python train.py --num_hidden_layers=8 --hidden_size=160 --moe_layers=[1, 2, 3, 4, 5, 6, 7] --routed_scale=1.0 --balance_bias=false --init_std_router=0.013 --num_key_value_heads=5 --qk_norm=false --tie_word_embeddings=true --init_std_o=0.066 --final_lr_fraction=0.1
Below are experts of layer 5 (counted from 0) of a mixture-of-experts language model. Rows are named router (the router's row for the expert), up (a neuron's input weights, with its number), down (a neuron's output weights, with its number) and show model dimensions 0-159. Each number is 200 + 20 x the weight over its row's rms, rounded and kept within 0 to 999.
After each expert's rows: a language model's description of what the expert responds to. This comes from a sample of Wikipedia text that the model never trained on.

# expert 61
router,184,219,191,209,204,176,199,181,167,195,199,207,187,203,171,211,227,166,183,231,217,192,246,173,187,197,198,200,183,222,187,215,229,189,208,200,187,170,229,216,199,192,221,200,207,168,188,186,185,167,174,179,202,216,180,184,182,182,218,228,171,208,232,200,209,207,219,168,246,183,174,238,184,225,204,214,215,220,198,209,176,200,207,212,225,183,225,226,191,180,225,234,184,182,229,189,169,219,229,166,232,170,195,234,211,221,190,187,188,198,181,225,211,216,194,193,230,221,216,206,218,190,189,210,177,185,195,241,205,169,209,205,223,181,188,177,209,208,223,215,175,174,185,218,221,179,184,187,199,188,211,215,241,167,185,207,174,218,186,223
up1,215,189,208,230,193,200,216,212,206,231,199,215,223,192,202,232,200,197,184,190,193,187,195,204,223,168,212,206,215,217,206,215,206,189,196,205,215,176,225,204,210,214,209,162,175,184,168,214,184,209,188,197,209,213,179,189,135,181,219,233,170,221,190,223,225,202,242,181,186,169,196,187,192,189,196,213,192,173,200,191,174,188,191,201,201,203,235,154,218,153,208,203,165,210,208,195,187,206,212,206,232,188,158,204,182,245,265,166,207,183,200,202,193,192,209,224,195,154,213,204,213,186,202,183,213,195,208,182,236,195,218,178,228,208,186,190,204,211,195,234,208,196,242,199,214,181,199,212,190,211,171,206,189,180,200,163,178,233,193,179
down1,173,194,204,203,205,219,173,210,183,218,201,229,206,183,217,208,236,176,190,206,209,208,184,197,188,207,205,179,225,189,220,165,219,213,199,204,163,175,195,180,220,198,204,174,190,187,163,248,170,179,186,207,183,226,215,214,181,224,221,177,200,158,210,158,189,221,222,220,194,197,208,213,185,199,218,217,204,237,190,203,180,207,193,171,204,178,203,189,232,185,205,163,182,201,210,195,240,188,216,222,185,186,194,225,224,213,180,226,184,248,206,225,220,157,194,219,189,222,201,181,194,196,221,205,213,148,239,216,207,185,212,237,196,196,240,211,213,158,234,190,191,191,196,209,214,232,201,217,181,198,207,168,202,204,199,200,191,202,236,211
What it handles: Closing quotation marks and parentheses after titles or terms, plus digits, units and symbols in tables, such as ", ), kg, †.

# expert 1
router,175,212,200,239,203,191,200,179,186,215,172,157,231,215,186,189,230,193,226,198,213,180,215,219,177,202,207,185,210,193,204,217,254,202,192,170,195,209,198,233,218,174,223,222,185,194,193,193,221,215,178,171,219,194,207,182,173,190,183,220,157,202,213,192,225,222,225,186,200,203,172,215,199,190,203,199,233,221,187,225,190,205,258,188,210,179,197,198,193,172,210,209,153,186,179,149,178,224,223,216,219,220,208,211,192,244,179,202,192,195,183,197,179,219,228,178,224,190,233,197,187,207,183,210,192,186,176,222,184,190,177,184,183,193,192,184,229,224,201,210,185,210,191,188,252,189,170,158,177,184,222,220,191,214,193,187,207,204,198,205
up1,196,217,202,169,164,168,233,175,200,163,206,227,211,224,215,191,189,173,204,188,200,220,220,217,187,188,229,203,207,190,215,211,190,174,197,173,182,185,200,208,216,212,185,192,188,183,237,144,206,199,197,215,202,224,191,216,198,187,177,208,175,179,212,157,175,208,206,204,222,168,211,226,187,233,187,200,185,182,188,228,179,235,159,221,233,189,162,207,192,212,202,184,177,194,176,178,214,172,189,196,197,200,187,207,202,212,205,192,216,205,197,217,215,176,235,203,180,183,238,213,161,215,208,196,236,225,228,167,186,222,162,220,241,197,197,205,214,223,212,227,170,197,195,177,214,203,219,198,188,229,178,204,207,218,220,169,178,219,201,224
down1,205,255,190,199,173,187,229,200,160,220,185,197,208,166,206,181,200,261,203,186,211,178,163,195,179,195,168,193,177,178,200,203,223,189,182,200,189,196,185,218,211,164,197,251,205,201,177,220,192,225,181,219,189,215,217,150,194,209,198,183,208,177,184,217,217,176,196,195,217,237,214,211,202,185,209,188,197,188,177,159,219,176,204,195,194,206,178,201,206,178,163,219,219,219,198,178,192,209,217,194,201,191,193,215,199,215,227,201,220,244,237,206,209,175,178,175,213,219,197,193,216,214,192,180,185,201,172,194,219,232,210,210,214,195,202,203,178,178,226,183,205,230,156,185,187,158,194,199,224,173,206,192,198,185,202,219,218,242,223,202
What it handles: Closing or inner equals signs of wiki section headings, usually right after names like History, Career, Awards, Results, Personal life.

# expert 23
router,188,218,175,214,207,178,218,199,177,182,204,190,208,223,174,222,230,157,180,216,225,203,198,209,207,207,195,209,181,211,238,188,252,175,190,185,202,195,225,222,211,199,213,201,188,168,181,180,191,192,176,147,200,231,177,202,196,175,208,241,146,198,206,195,197,200,237,163,225,195,199,249,171,208,193,203,222,180,186,199,199,184,202,216,211,175,224,230,204,198,231,204,179,185,202,200,201,238,237,190,230,179,209,203,195,198,181,174,180,226,168,237,213,204,190,213,239,197,198,203,187,216,207,218,185,192,168,228,179,200,232,191,204,200,221,179,223,210,226,222,194,199,189,195,202,185,191,181,186,213,199,228,210,182,187,176,182,187,186,234
up0,207,203,246,220,188,202,212,212,177,200,184,166,211,171,209,204,223,170,205,226,177,176,186,189,199,221,220,202,164,201,224,201,183,193,196,234,186,203,212,240,181,192,217,231,222,177,220,184,200,202,206,246,200,205,190,215,202,172,211,203,154,208,214,196,239,214,214,222,225,208,186,185,200,250,167,199,174,186,191,177,196,202,194,159,216,191,193,179,190,181,196,241,195,213,194,208,246,220,224,189,205,197,215,192,151,185,181,227,193,223,202,219,196,193,176,215,216,206,153,218,201,219,181,216,210,236,202,202,200,206,194,201,204,216,188,153,219,171,197,208,188,229,195,235,185,174,201,184,173,167,174,215,188,190,208,182,195,200,222,195
down0,200,208,196,153,240,223,194,216,205,198,185,190,215,166,216,211,186,210,207,210,206,202,201,176,207,165,203,184,197,195,198,176,206,195,239,223,199,177,195,209,186,234,204,210,196,181,169,150,152,199,226,201,210,224,227,199,180,203,209,238,197,191,168,161,204,209,234,184,185,200,212,201,210,199,163,211,199,186,193,207,171,186,195,195,186,215,211,216,187,173,211,192,163,194,179,218,205,238,186,239,195,222,187,212,206,224,246,229,200,173,200,205,197,196,213,193,180,214,197,218,161,181,194,220,171,200,175,177,203,210,189,194,178,235,214,181,192,215,203,190,191,244,235,191,194,227,237,157,198,209,228,221,205,189,234,214,214,190,202,169
What it handles: Standalone integers in tables, sports scores, stats and data lists, such as 13, 26, 40, 65.

# expert 5
router,192,212,218,187,213,189,208,175,176,177,196,183,208,191,172,203,239,185,221,222,199,199,229,159,208,177,184,176,184,203,230,181,224,204,233,208,196,165,222,210,186,183,200,208,198,172,163,210,209,183,192,202,211,227,171,188,178,187,176,176,212,168,218,205,246,236,233,188,222,218,180,234,195,232,222,198,206,223,202,242,197,175,224,242,225,201,217,234,197,196,225,214,168,195,207,183,166,197,186,205,226,203,225,214,166,214,202,193,226,219,185,228,203,222,219,198,230,177,199,218,219,210,201,201,176,203,224,193,201,194,178,202,204,175,195,208,217,192,200,193,188,217,175,230,203,168,178,186,234,193,179,206,219,152,172,208,206,194,182,194
up1,209,222,180,200,199,212,200,194,181,212,182,201,176,222,209,180,184,218,163,199,236,182,218,173,226,190,224,186,212,196,220,171,197,172,201,195,183,205,214,208,191,218,172,207,186,199,164,233,186,193,193,173,225,254,224,157,210,176,188,183,188,194,225,213,198,214,199,193,210,204,216,170,186,202,203,172,218,195,173,214,226,179,207,196,228,211,217,230,224,230,189,230,214,216,215,210,179,219,176,212,217,201,210,212,182,240,202,207,198,162,218,186,192,220,217,215,173,150,195,205,247,195,188,222,199,225,226,190,204,200,218,223,192,233,227,197,207,193,184,209,196,158,232,216,190,201,152,169,210,192,223,203,170,160,206,219,186,208,208,205
down1,167,187,176,192,195,198,183,189,208,204,188,194,212,223,211,209,174,159,209,185,191,233,208,180,177,158,205,177,189,214,184,213,179,219,187,149,208,225,174,183,224,207,200,215,194,186,207,163,202,198,210,188,219,208,247,206,167,187,204,220,231,185,182,183,192,229,204,241,224,205,197,212,244,214,196,215,209,202,206,211,220,170,202,184,222,166,215,213,222,196,218,177,193,203,189,223,177,267,209,200,204,195,213,180,189,218,216,211,164,236,232,181,178,224,176,194,193,222,187,228,185,198,190,196,192,198,203,180,240,174,211,210,166,160,229,190,194,216,211,232,180,172,228,180,217,191,216,188,212,183,185,204,189,199,193,195,187,211,195,223
What it handles: Apostrophes after nouns marking possession, as in father's, mother's, Workers', plus mid-word pieces such as acc, tic, ance.

# expert 60
router,172,243,176,215,188,183,212,179,185,175,185,173,186,198,171,209,218,179,182,193,205,214,178,188,180,179,175,212,204,227,221,217,207,188,229,212,207,197,193,211,206,208,214,217,166,230,228,193,224,200,208,184,211,197,175,199,210,168,192,204,172,198,230,176,203,187,221,171,205,223,182,215,205,199,233,206,181,183,230,247,183,250,220,211,196,173,190,208,207,171,176,203,165,187,208,177,225,211,220,170,207,204,229,204,179,204,216,208,184,214,169,207,180,262,222,152,217,231,223,216,229,187,190,205,155,196,169,214,189,183,209,193,195,183,197,206,222,216,204,233,166,191,219,186,224,181,181,205,194,190,220,220,192,218,191,204,197,187,181,214
up1,194,189,182,216,203,193,173,179,205,211,206,193,230,195,215,192,201,213,211,184,229,251,190,208,202,183,226,209,187,168,189,164,203,191,206,199,168,165,232,172,223,212,198,195,157,218,187,222,224,208,163,212,189,195,208,211,187,220,161,194,203,176,180,206,199,240,219,219,190,200,195,211,214,192,217,190,201,187,216,207,216,140,191,212,177,205,160,260,171,188,192,213,215,186,208,174,201,192,211,251,225,214,196,199,196,213,212,211,195,213,236,216,216,200,203,171,203,249,219,176,194,227,215,181,195,199,206,247,177,178,195,181,172,200,190,190,230,194,223,176,173,220,172,190,183,198,212,186,205,220,214,223,209,190,194,218,198,186,214,223
down1,190,167,159,193,211,190,206,198,197,188,200,216,214,238,201,203,174,179,175,186,213,201,165,221,213,202,212,235,200,183,196,206,191,189,225,193,198,208,171,204,198,181,206,192,186,202,202,210,194,192,188,200,230,141,198,214,236,203,230,190,195,181,223,199,221,226,206,190,235,204,227,204,210,186,216,197,203,181,233,186,213,157,169,188,178,171,207,213,193,170,193,215,201,206,194,200,223,216,216,206,207,173,174,193,212,172,214,220,201,222,178,194,184,206,166,219,183,171,221,162,161,173,218,171,176,206,222,219,183,199,238,186,225,205,264,216,164,214,200,196,186,230,204,233,180,220,180,195,217,200,217,215,208,224,188,196,170,220,211,161
What it handles: Mid-word consonant clusters inside longer, often Latinate words, such as mon-oc-otyledonous, nec-rop-olis, det-erg-ent, ext-rem-e, ly-ric-ist.

# expert 31
router,183,212,231,248,196,195,221,202,184,151,195,198,176,210,175,200,200,190,163,192,205,193,228,143,203,196,191,184,163,221,204,228,226,174,239,187,212,174,209,217,201,206,222,223,169,250,210,193,196,189,184,177,254,221,194,191,198,154,205,234,193,208,230,180,207,208,215,181,224,190,199,219,190,199,202,182,217,196,198,204,190,193,250,218,217,174,191,216,194,191,205,228,181,155,211,170,219,204,213,192,218,194,210,225,177,213,189,192,199,217,200,234,223,212,195,194,188,199,196,216,218,214,187,213,183,187,174,207,172,178,184,199,203,192,195,179,222,217,214,224,171,196,180,225,197,189,195,224,187,171,196,200,225,158,204,193,210,166,198,205
up1,180,208,190,218,219,189,194,192,183,178,222,160,205,222,183,173,180,179,206,210,237,190,222,177,176,211,175,167,201,200,170,208,225,185,210,187,171,183,232,191,240,205,216,225,184,262,243,149,215,179,204,166,167,186,191,207,174,200,217,205,192,175,231,211,176,178,186,202,216,238,210,232,208,198,198,188,198,202,208,205,205,198,176,220,160,231,184,206,203,210,196,167,220,182,224,209,179,214,233,215,192,219,192,225,211,197,172,192,209,215,213,206,197,195,206,211,183,182,189,215,215,221,164,207,238,196,207,202,185,200,159,157,218,203,197,176,208,202,209,193,221,190,196,204,202,200,223,191,185,187,198,207,175,220,248,213,215,209,180,196
down1,206,181,195,194,197,207,218,180,217,211,189,182,202,185,179,202,209,209,191,222,224,178,218,202,221,198,184,179,207,213,172,220,205,212,196,205,193,178,210,243,190,222,166,207,185,144,202,173,222,206,195,156,183,202,210,183,198,210,205,222,211,214,165,208,211,186,182,181,191,212,188,201,252,196,209,178,194,208,210,193,203,215,213,207,209,199,238,242,202,220,177,226,196,195,228,217,219,190,208,230,223,233,208,189,195,229,242,213,202,178,168,189,177,163,203,158,166,178,227,227,198,176,186,208,193,224,212,196,159,212,246,181,203,216,205,209,206,177,236,194,213,169,233,163,190,174,215,182,175,178,203,201,190,217,190,205,209,206,243,183
What it handles: Paragraph breaks and equals signs opening headings, time nouns like century, years, period, era, and the piece wh in whose, somewhat, meanwhile.

# expert 52
router,176,182,218,219,232,167,225,179,168,180,225,183,184,176,183,211,223,182,203,204,252,193,180,218,199,195,192,179,173,235,235,186,220,166,240,177,176,180,200,207,193,198,222,220,177,184,185,208,231,183,187,155,226,197,163,182,185,198,224,200,208,193,191,208,236,261,234,182,204,201,220,204,200,188,186,191,221,193,210,215,241,223,238,214,223,196,215,232,205,185,219,191,173,213,212,221,209,211,226,177,182,199,182,207,185,201,189,190,192,167,191,199,203,216,190,210,178,176,215,215,191,204,202,182,144,223,193,217,206,175,196,181,210,179,186,216,211,205,199,227,193,194,204,202,213,177,212,183,202,201,209,205,205,201,181,194,215,208,169,242
up1,187,179,219,206,200,196,213,187,212,169,186,208,198,191,184,218,207,192,221,216,202,252,198,199,242,225,196,185,221,195,201,220,218,183,210,202,157,196,214,209,188,219,232,209,204,184,184,224,242,221,210,238,178,156,171,216,159,188,205,189,191,180,183,194,198,234,196,189,187,174,210,209,209,228,202,173,208,242,214,214,188,210,177,180,211,165,203,204,235,161,208,191,186,212,190,227,206,223,210,228,196,202,204,193,170,143,176,186,183,196,195,224,174,202,203,219,187,175,188,217,212,181,189,183,197,250,151,200,182,171,199,231,190,180,189,212,218,198,220,224,224,186,201,192,215,206,200,236,182,213,178,205,178,189,183,199,198,169,210,216
down1,231,183,175,213,185,214,196,199,186,183,168,197,185,190,203,217,201,203,205,178,182,195,203,179,219,198,195,210,182,177,203,202,219,227,187,237,232,194,232,179,176,202,174,210,196,183,207,217,212,211,189,206,196,187,202,198,143,212,222,185,211,205,163,187,212,198,226,231,213,185,203,172,191,164,220,218,178,227,146,186,209,186,176,189,221,209,207,246,199,196,231,166,172,192,209,181,229,179,217,213,188,235,174,220,238,192,204,210,194,226,202,181,200,189,166,171,210,194,213,173,208,204,215,180,207,177,257,196,193,210,203,202,203,216,186,188,192,224,160,227,209,188,190,247,181,207,205,211,220,207,195,237,202,200,246,194,193,230,203,219
What it handles: Syllables ending in e inside longer words, such as se, de, que, ue (Purpose, Intersection, Constituency, Voivodeship).

# expert 30
router,190,201,223,209,213,181,195,184,169,187,179,201,212,216,192,228,219,145,180,201,202,190,235,194,200,197,201,195,183,206,190,218,244,163,209,215,187,187,220,216,209,181,237,199,206,175,188,188,177,198,174,197,205,193,184,165,216,182,201,212,175,204,233,183,218,204,225,169,236,195,165,240,190,193,207,220,216,217,181,224,198,196,206,227,237,197,226,195,159,168,221,238,172,173,228,182,198,219,239,166,222,171,206,214,203,211,190,178,177,207,172,209,214,215,223,175,219,204,200,214,220,207,189,214,184,183,157,228,214,201,217,193,227,164,193,192,212,209,221,203,190,209,195,219,220,208,186,218,191,187,206,240,219,192,169,202,165,198,183,214
up1,224,180,211,212,196,223,196,201,207,165,177,182,199,218,220,208,196,190,172,203,218,192,183,200,188,196,198,153,180,196,195,193,154,190,219,190,155,180,231,247,228,178,189,205,190,226,188,199,190,193,213,199,195,220,196,181,193,189,187,209,230,231,188,179,181,213,232,207,206,220,180,241,158,212,194,208,222,218,240,208,225,178,241,242,176,180,171,197,171,213,202,203,182,225,192,192,175,190,182,212,208,217,213,160,203,195,203,218,200,203,158,167,227,181,213,190,233,193,202,178,203,183,204,208,186,212,245,235,223,182,201,216,207,172,199,218,193,221,207,198,203,171,228,220,203,223,163,207,206,183,183,208,214,200,194,177,188,221,174,202
down1,210,207,194,186,209,197,201,182,210,205,191,207,160,201,205,241,162,224,177,196,232,185,188,168,176,171,188,172,177,184,174,227,182,210,190,213,176,190,171,190,195,216,242,209,220,174,244,190,210,187,214,181,198,227,195,221,167,185,203,180,224,182,199,225,178,249,181,178,203,214,212,175,177,203,214,231,174,219,194,198,212,224,195,168,226,172,164,224,204,182,217,192,213,210,229,205,206,177,223,170,196,232,187,174,217,192,216,168,163,200,199,192,197,169,193,212,165,168,171,244,214,201,185,202,217,197,184,201,193,193,223,199,220,232,213,224,224,223,220,188,184,174,201,189,207,186,187,202,194,235,221,210,194,184,198,200,190,198,226,196
What it handles: Capitalized institution and office nouns following a place or qualifier, such as University, Council, Minister, Department, College, Director.

# expert 26
router,193,221,195,201,213,178,219,177,170,192,197,208,201,202,177,204,219,166,169,240,213,190,232,171,184,183,213,194,172,210,210,212,232,192,220,202,194,174,214,218,217,215,209,198,200,177,203,178,207,173,177,185,193,202,179,183,162,185,226,231,163,215,218,191,222,199,223,165,235,186,161,224,189,230,211,205,217,197,197,210,185,208,208,227,224,194,245,218,202,179,224,224,184,182,228,194,184,223,228,165,224,178,199,218,196,207,191,181,199,222,168,241,222,220,196,197,217,216,198,196,225,217,184,226,171,188,183,237,182,172,217,201,204,159,202,182,217,228,218,223,190,187,188,223,213,185,188,194,195,182,219,224,227,188,188,200,175,223,169,228
up0,211,223,211,203,208,222,215,189,241,216,216,148,234,181,182,201,231,187,207,203,175,183,210,199,142,175,187,175,193,203,196,234,213,202,216,211,226,186,186,209,191,214,212,223,227,166,204,202,206,203,160,184,219,188,203,186,186,142,199,205,224,199,201,187,181,182,215,203,211,199,173,201,193,180,213,194,182,208,185,199,216,183,214,186,193,189,203,184,221,165,190,190,175,233,179,215,195,218,194,196,205,208,205,213,159,214,198,212,243,236,226,191,192,220,207,199,180,196,213,200,199,184,204,197,203,161,204,201,232,191,168,188,212,193,237,195,241,225,207,253,205,186,214,235,189,200,182,191,177,210,244,206,204,160,201,163,194,226,199,195
down0,214,204,198,206,248,217,197,193,187,221,180,177,211,201,223,205,185,208,228,177,214,218,187,177,203,198,170,210,200,202,210,188,181,229,211,205,192,187,199,198,198,183,182,184,208,201,195,169,202,227,181,184,209,213,217,186,219,246,194,187,193,168,234,228,201,197,197,144,188,180,247,208,204,201,190,204,162,214,146,192,214,225,158,197,231,209,208,199,191,234,158,232,202,206,192,219,245,209,168,190,185,192,182,169,178,207,238,149,171,213,222,190,197,211,209,213,182,193,192,206,188,225,208,207,211,209,180,192,213,183,211,156,216,225,198,206,204,215,170,185,213,247,209,185,194,212,216,195,198,205,227,229,192,220,186,177,200,203,218,216
What it handles: Four-digit years and single digits in dates, ranges, tables and statistics, such as 1930–1950, 2022, 3–5 mm.

# expert 11
router,187,219,207,211,208,178,201,181,162,200,199,217,200,227,182,213,222,166,196,222,213,192,234,193,206,185,211,207,179,204,194,221,234,176,223,202,191,165,227,227,207,217,221,197,206,177,203,186,193,149,175,177,214,214,173,188,179,172,213,231,159,206,215,189,220,201,215,170,236,183,172,234,170,207,213,221,214,225,201,220,187,217,214,204,212,190,220,194,180,164,202,222,186,184,229,200,192,219,240,173,230,184,207,225,201,221,197,188,174,216,168,229,213,218,197,177,229,218,201,219,224,175,189,211,166,185,197,239,207,181,226,202,214,185,182,179,204,218,209,217,177,184,196,211,210,180,161,178,202,187,214,219,223,172,183,196,163,203,192,229
up1,204,214,179,210,215,185,208,215,208,187,181,190,150,181,216,196,209,187,206,183,236,223,198,217,204,176,182,208,277,197,231,203,219,189,165,168,174,177,190,199,233,208,196,187,208,182,213,179,187,205,191,170,203,188,178,204,158,197,206,210,202,195,240,205,203,199,165,211,213,218,188,192,173,208,201,186,198,231,212,196,203,225,214,204,194,205,222,206,181,174,195,190,189,200,218,171,210,226,241,228,218,176,195,213,195,164,192,216,172,192,209,218,197,176,217,209,208,231,203,211,201,235,210,189,207,209,209,231,194,198,197,213,218,192,196,207,225,209,255,187,169,196,214,209,236,224,175,221,218,168,209,193,202,169,179,220,160,249,197,193
down1,168,165,206,209,164,223,184,192,187,231,226,227,195,193,167,179,194,220,167,193,173,201,201,181,180,155,204,158,235,201,186,213,172,202,219,183,164,241,192,203,227,204,194,192,196,202,198,185,201,217,220,185,244,200,192,180,183,178,194,202,227,250,198,205,229,238,205,229,228,221,215,183,239,215,208,196,198,192,177,160,223,177,196,177,194,214,195,186,209,189,192,224,182,171,200,189,205,191,189,198,199,194,200,188,211,218,206,176,202,225,220,210,180,195,231,211,212,221,212,172,226,189,213,206,173,183,169,181,237,172,198,204,195,195,193,203,240,182,201,208,198,170,182,197,207,185,209,225,195,188,177,183,209,229,217,221,197,206,180,155
What it handles: Common nouns for a domain or institution after the or a, such as guitar, railway, tax, engine; also final digits in large table numbers.

# expert 18
router,166,207,213,209,225,184,213,184,164,170,207,176,203,204,185,239,217,178,207,194,223,181,217,206,203,183,211,206,188,205,202,197,225,177,186,212,172,172,233,210,215,206,199,208,192,179,209,167,180,176,171,187,196,215,184,195,182,183,220,225,192,200,211,194,212,209,224,170,253,200,188,253,167,198,220,200,214,202,219,209,190,204,208,216,226,186,222,171,154,170,227,213,189,170,225,168,216,200,230,170,215,190,187,225,203,204,208,173,209,208,205,253,218,202,197,160,227,221,210,210,219,196,187,204,194,190,196,231,201,189,213,207,213,166,184,182,210,199,225,207,181,196,196,191,211,143,188,196,194,198,214,227,222,161,185,190,189,189,189,243
up1,189,215,188,235,200,244,196,155,196,200,187,171,239,217,199,195,184,184,198,204,194,186,182,189,208,177,200,202,195,185,180,212,210,219,198,181,216,190,212,213,167,230,221,192,191,188,239,211,156,230,188,197,253,204,129,210,214,200,192,225,165,191,205,217,198,238,228,193,217,201,185,185,238,228,197,198,209,176,215,180,193,221,164,180,210,193,189,208,194,167,183,186,204,202,197,161,192,159,208,189,183,208,183,216,175,193,214,191,206,204,206,183,194,224,214,184,207,184,207,215,168,192,212,197,222,177,188,227,163,163,206,243,181,224,219,197,236,202,219,195,207,200,217,199,227,200,233,212,190,227,209,224,189,178,212,191,205,198,212,203
down1,197,171,209,189,195,163,201,191,183,206,210,199,201,214,233,209,166,209,203,245,175,202,189,233,186,195,214,158,188,164,177,211,179,189,201,217,196,170,237,248,210,194,205,204,186,198,191,215,180,199,215,205,188,188,193,199,212,175,187,207,213,218,181,177,176,202,158,179,193,234,243,189,226,199,161,206,203,175,190,207,199,198,206,209,219,206,174,228,181,226,186,219,183,191,185,210,203,236,208,209,206,143,204,190,240,236,210,178,197,206,200,195,185,206,212,199,186,210,220,202,189,191,181,211,182,204,255,183,205,186,183,214,191,214,182,236,182,213,235,232,193,170,194,219,185,247,230,205,200,203,199,213,213,205,192,242,192,178,178,184
What it handles: Military and organizational nouns like Army, Division, General, Force, and word-initial f pieces such as f-ig, f-ifteen, F-9.

# expert 24
router,190,239,211,199,209,167,190,182,186,200,232,214,194,218,190,212,209,190,170,224,204,187,216,183,177,193,192,212,181,216,170,209,228,202,217,235,204,170,220,201,195,203,231,206,206,210,161,186,204,164,153,203,178,209,189,175,211,188,194,217,195,206,193,177,225,206,243,176,238,198,201,210,175,189,233,220,225,220,200,231,193,215,217,200,205,185,203,204,164,179,223,230,182,225,241,207,206,253,208,186,226,186,192,203,179,226,195,201,189,193,163,208,161,215,224,199,228,234,193,200,234,200,168,204,196,172,183,223,193,178,212,192,203,192,200,202,215,200,206,228,168,171,171,207,225,181,161,196,187,168,187,206,221,169,187,179,190,195,197,214
up4,217,213,215,230,183,167,185,178,208,155,211,217,175,208,198,217,197,212,174,212,224,178,187,194,196,183,204,210,166,190,237,214,229,221,205,212,214,228,228,210,170,222,157,207,174,224,179,199,172,215,214,220,171,226,222,233,194,207,183,171,229,206,221,179,220,183,208,220,197,172,178,211,193,204,194,223,206,218,192,146,203,226,222,203,177,181,216,200,174,191,167,169,216,221,189,206,217,188,187,205,215,192,209,203,191,189,195,195,163,262,153,203,219,206,254,216,196,195,215,217,189,189,175,187,211,199,192,196,202,193,205,180,217,247,197,191,209,209,197,201,193,194,194,197,182,210,188,197,195,217,194,232,211,182,189,224,191,152,195,206
down4,174,160,232,188,201,203,205,205,249,203,176,202,208,177,193,243,155,180,197,216,198,218,207,209,168,206,225,228,188,213,184,177,200,228,196,221,217,190,177,188,229,191,196,201,192,186,180,186,194,232,224,208,174,161,222,208,242,205,247,188,187,165,187,208,203,202,201,189,199,188,247,183,222,201,211,227,201,200,204,217,204,199,213,179,203,210,165,199,211,222,234,220,194,198,198,226,204,200,222,210,199,176,204,182,211,200,221,185,209,194,178,190,202,239,153,165,209,184,211,216,222,178,187,201,204,191,168,210,182,177,197,230,220,216,241,230,184,212,185,198,183,190,186,208,197,176,217,200,231,169,190,180,191,179,201,184,243,181,165,188
What it handles: Middle and final syllables of non-English personal and place names, such as Akh-med, Tiru-var-ur, Jo-han-na, -kov, -nik, -ć.

# expert 56
router,200,220,237,209,221,169,181,183,187,191,177,214,185,208,189,217,193,163,167,205,212,206,229,202,157,184,183,200,185,214,192,198,228,161,192,191,194,185,203,211,186,198,212,198,212,179,204,161,182,203,166,192,192,215,170,197,173,187,203,214,187,207,218,185,213,219,204,183,249,195,164,231,188,190,212,230,226,208,201,231,180,195,224,217,221,156,226,195,170,189,221,238,178,184,209,184,190,209,221,164,226,193,206,221,198,208,226,193,206,222,182,215,200,197,189,183,200,184,211,233,226,184,186,211,202,233,165,245,220,191,182,197,222,197,184,193,202,217,219,208,174,180,213,235,233,185,183,196,203,190,209,234,238,187,170,218,173,229,181,221
up0,166,201,206,213,223,163,225,155,165,213,211,225,224,225,201,226,223,214,188,192,193,190,217,183,200,179,165,204,173,185,154,215,202,192,215,190,182,221,197,220,219,235,201,234,190,191,171,203,203,176,209,199,179,189,171,190,210,219,179,238,149,212,224,195,213,224,183,197,237,185,202,218,225,240,206,214,219,203,213,184,217,189,163,216,169,229,217,179,193,202,180,205,187,226,229,225,209,197,186,214,211,202,179,212,198,175,214,156,205,178,168,199,202,174,212,195,195,210,211,215,212,190,238,196,193,205,231,195,205,219,177,213,214,253,173,207,203,178,208,178,217,199,201,218,165,206,193,186,210,200,208,214,175,202,177,199,177,186,193,171
down0,196,183,199,186,242,177,195,196,209,191,190,180,189,207,277,198,181,220,206,195,193,226,206,176,199,175,192,190,205,181,201,187,207,193,219,189,226,159,223,177,175,170,192,199,231,197,187,250,235,184,199,190,179,200,175,232,214,236,190,208,204,209,239,189,191,211,230,182,226,219,219,199,210,219,197,222,179,213,199,220,179,228,225,226,193,213,189,210,178,176,180,224,194,219,187,168,181,223,191,227,232,225,203,205,191,213,187,188,197,225,188,189,201,221,187,210,207,207,206,195,208,171,212,215,192,193,189,167,181,176,176,241,216,173,210,215,194,213,203,175,217,194,167,204,209,219,216,180,212,206,160,189,176,177,208,203,161,205,228,159
What it handles: Closing brackets after years or notes, such as (1987–1995) and (quarterfinals), plus profession nouns like politician, historian, writer.

# expert 53
router,184,203,219,213,183,181,198,174,169,162,186,212,228,202,174,216,221,188,181,230,204,196,229,181,218,193,221,196,175,231,190,213,219,211,230,214,207,191,217,216,201,176,190,219,190,208,192,183,209,211,188,190,209,212,172,176,171,163,235,208,124,178,203,198,229,200,212,172,225,202,187,227,165,231,188,208,205,215,188,216,226,185,220,212,230,220,214,201,186,171,250,215,184,189,218,187,196,241,217,168,214,219,219,222,178,219,184,182,205,209,146,233,187,212,188,191,201,212,191,209,209,213,194,200,182,203,177,234,203,201,218,198,204,177,217,206,201,213,211,223,197,167,212,200,217,199,164,224,189,181,211,206,199,156,184,207,195,176,189,208
up5,164,200,246,197,186,202,169,191,223,187,223,223,212,176,191,242,197,207,161,180,220,195,209,190,214,164,183,210,207,203,188,206,207,220,189,239,191,196,233,238,178,161,201,222,233,217,198,205,181,186,188,220,167,168,182,198,200,215,201,233,192,216,185,189,208,190,210,178,216,182,202,189,207,188,199,168,180,216,188,193,207,227,179,204,199,190,193,187,219,194,222,211,166,206,185,211,218,169,168,176,189,199,188,185,173,203,164,212,231,190,182,165,172,213,175,193,210,180,229,190,212,198,207,187,170,252,224,218,192,215,199,196,207,186,231,214,210,196,226,223,215,196,166,208,193,218,208,198,190,208,202,205,220,200,157,238,244,169,217,223
down5,202,193,198,171,187,177,201,227,211,222,182,215,226,192,205,247,172,211,196,211,200,203,225,208,214,183,171,199,221,224,142,181,194,221,187,182,215,204,204,220,215,153,193,193,183,195,184,209,220,224,217,209,186,206,192,174,211,239,247,183,186,186,208,202,172,216,201,233,165,194,187,194,226,217,195,172,210,193,215,176,184,192,211,182,246,205,200,205,187,193,201,201,214,234,187,187,180,185,211,221,221,236,189,223,219,190,183,165,217,202,211,206,224,215,211,202,213,204,201,202,182,189,205,178,194,211,217,207,215,235,209,197,148,198,188,218,209,194,206,214,233,174,208,197,183,147,140,235,209,208,216,212,181,205,221,195,191,210,200,241
What it handles: Number words and quantity or time adjectives and adverbs before nouns, such as two, several, many, later, earlier.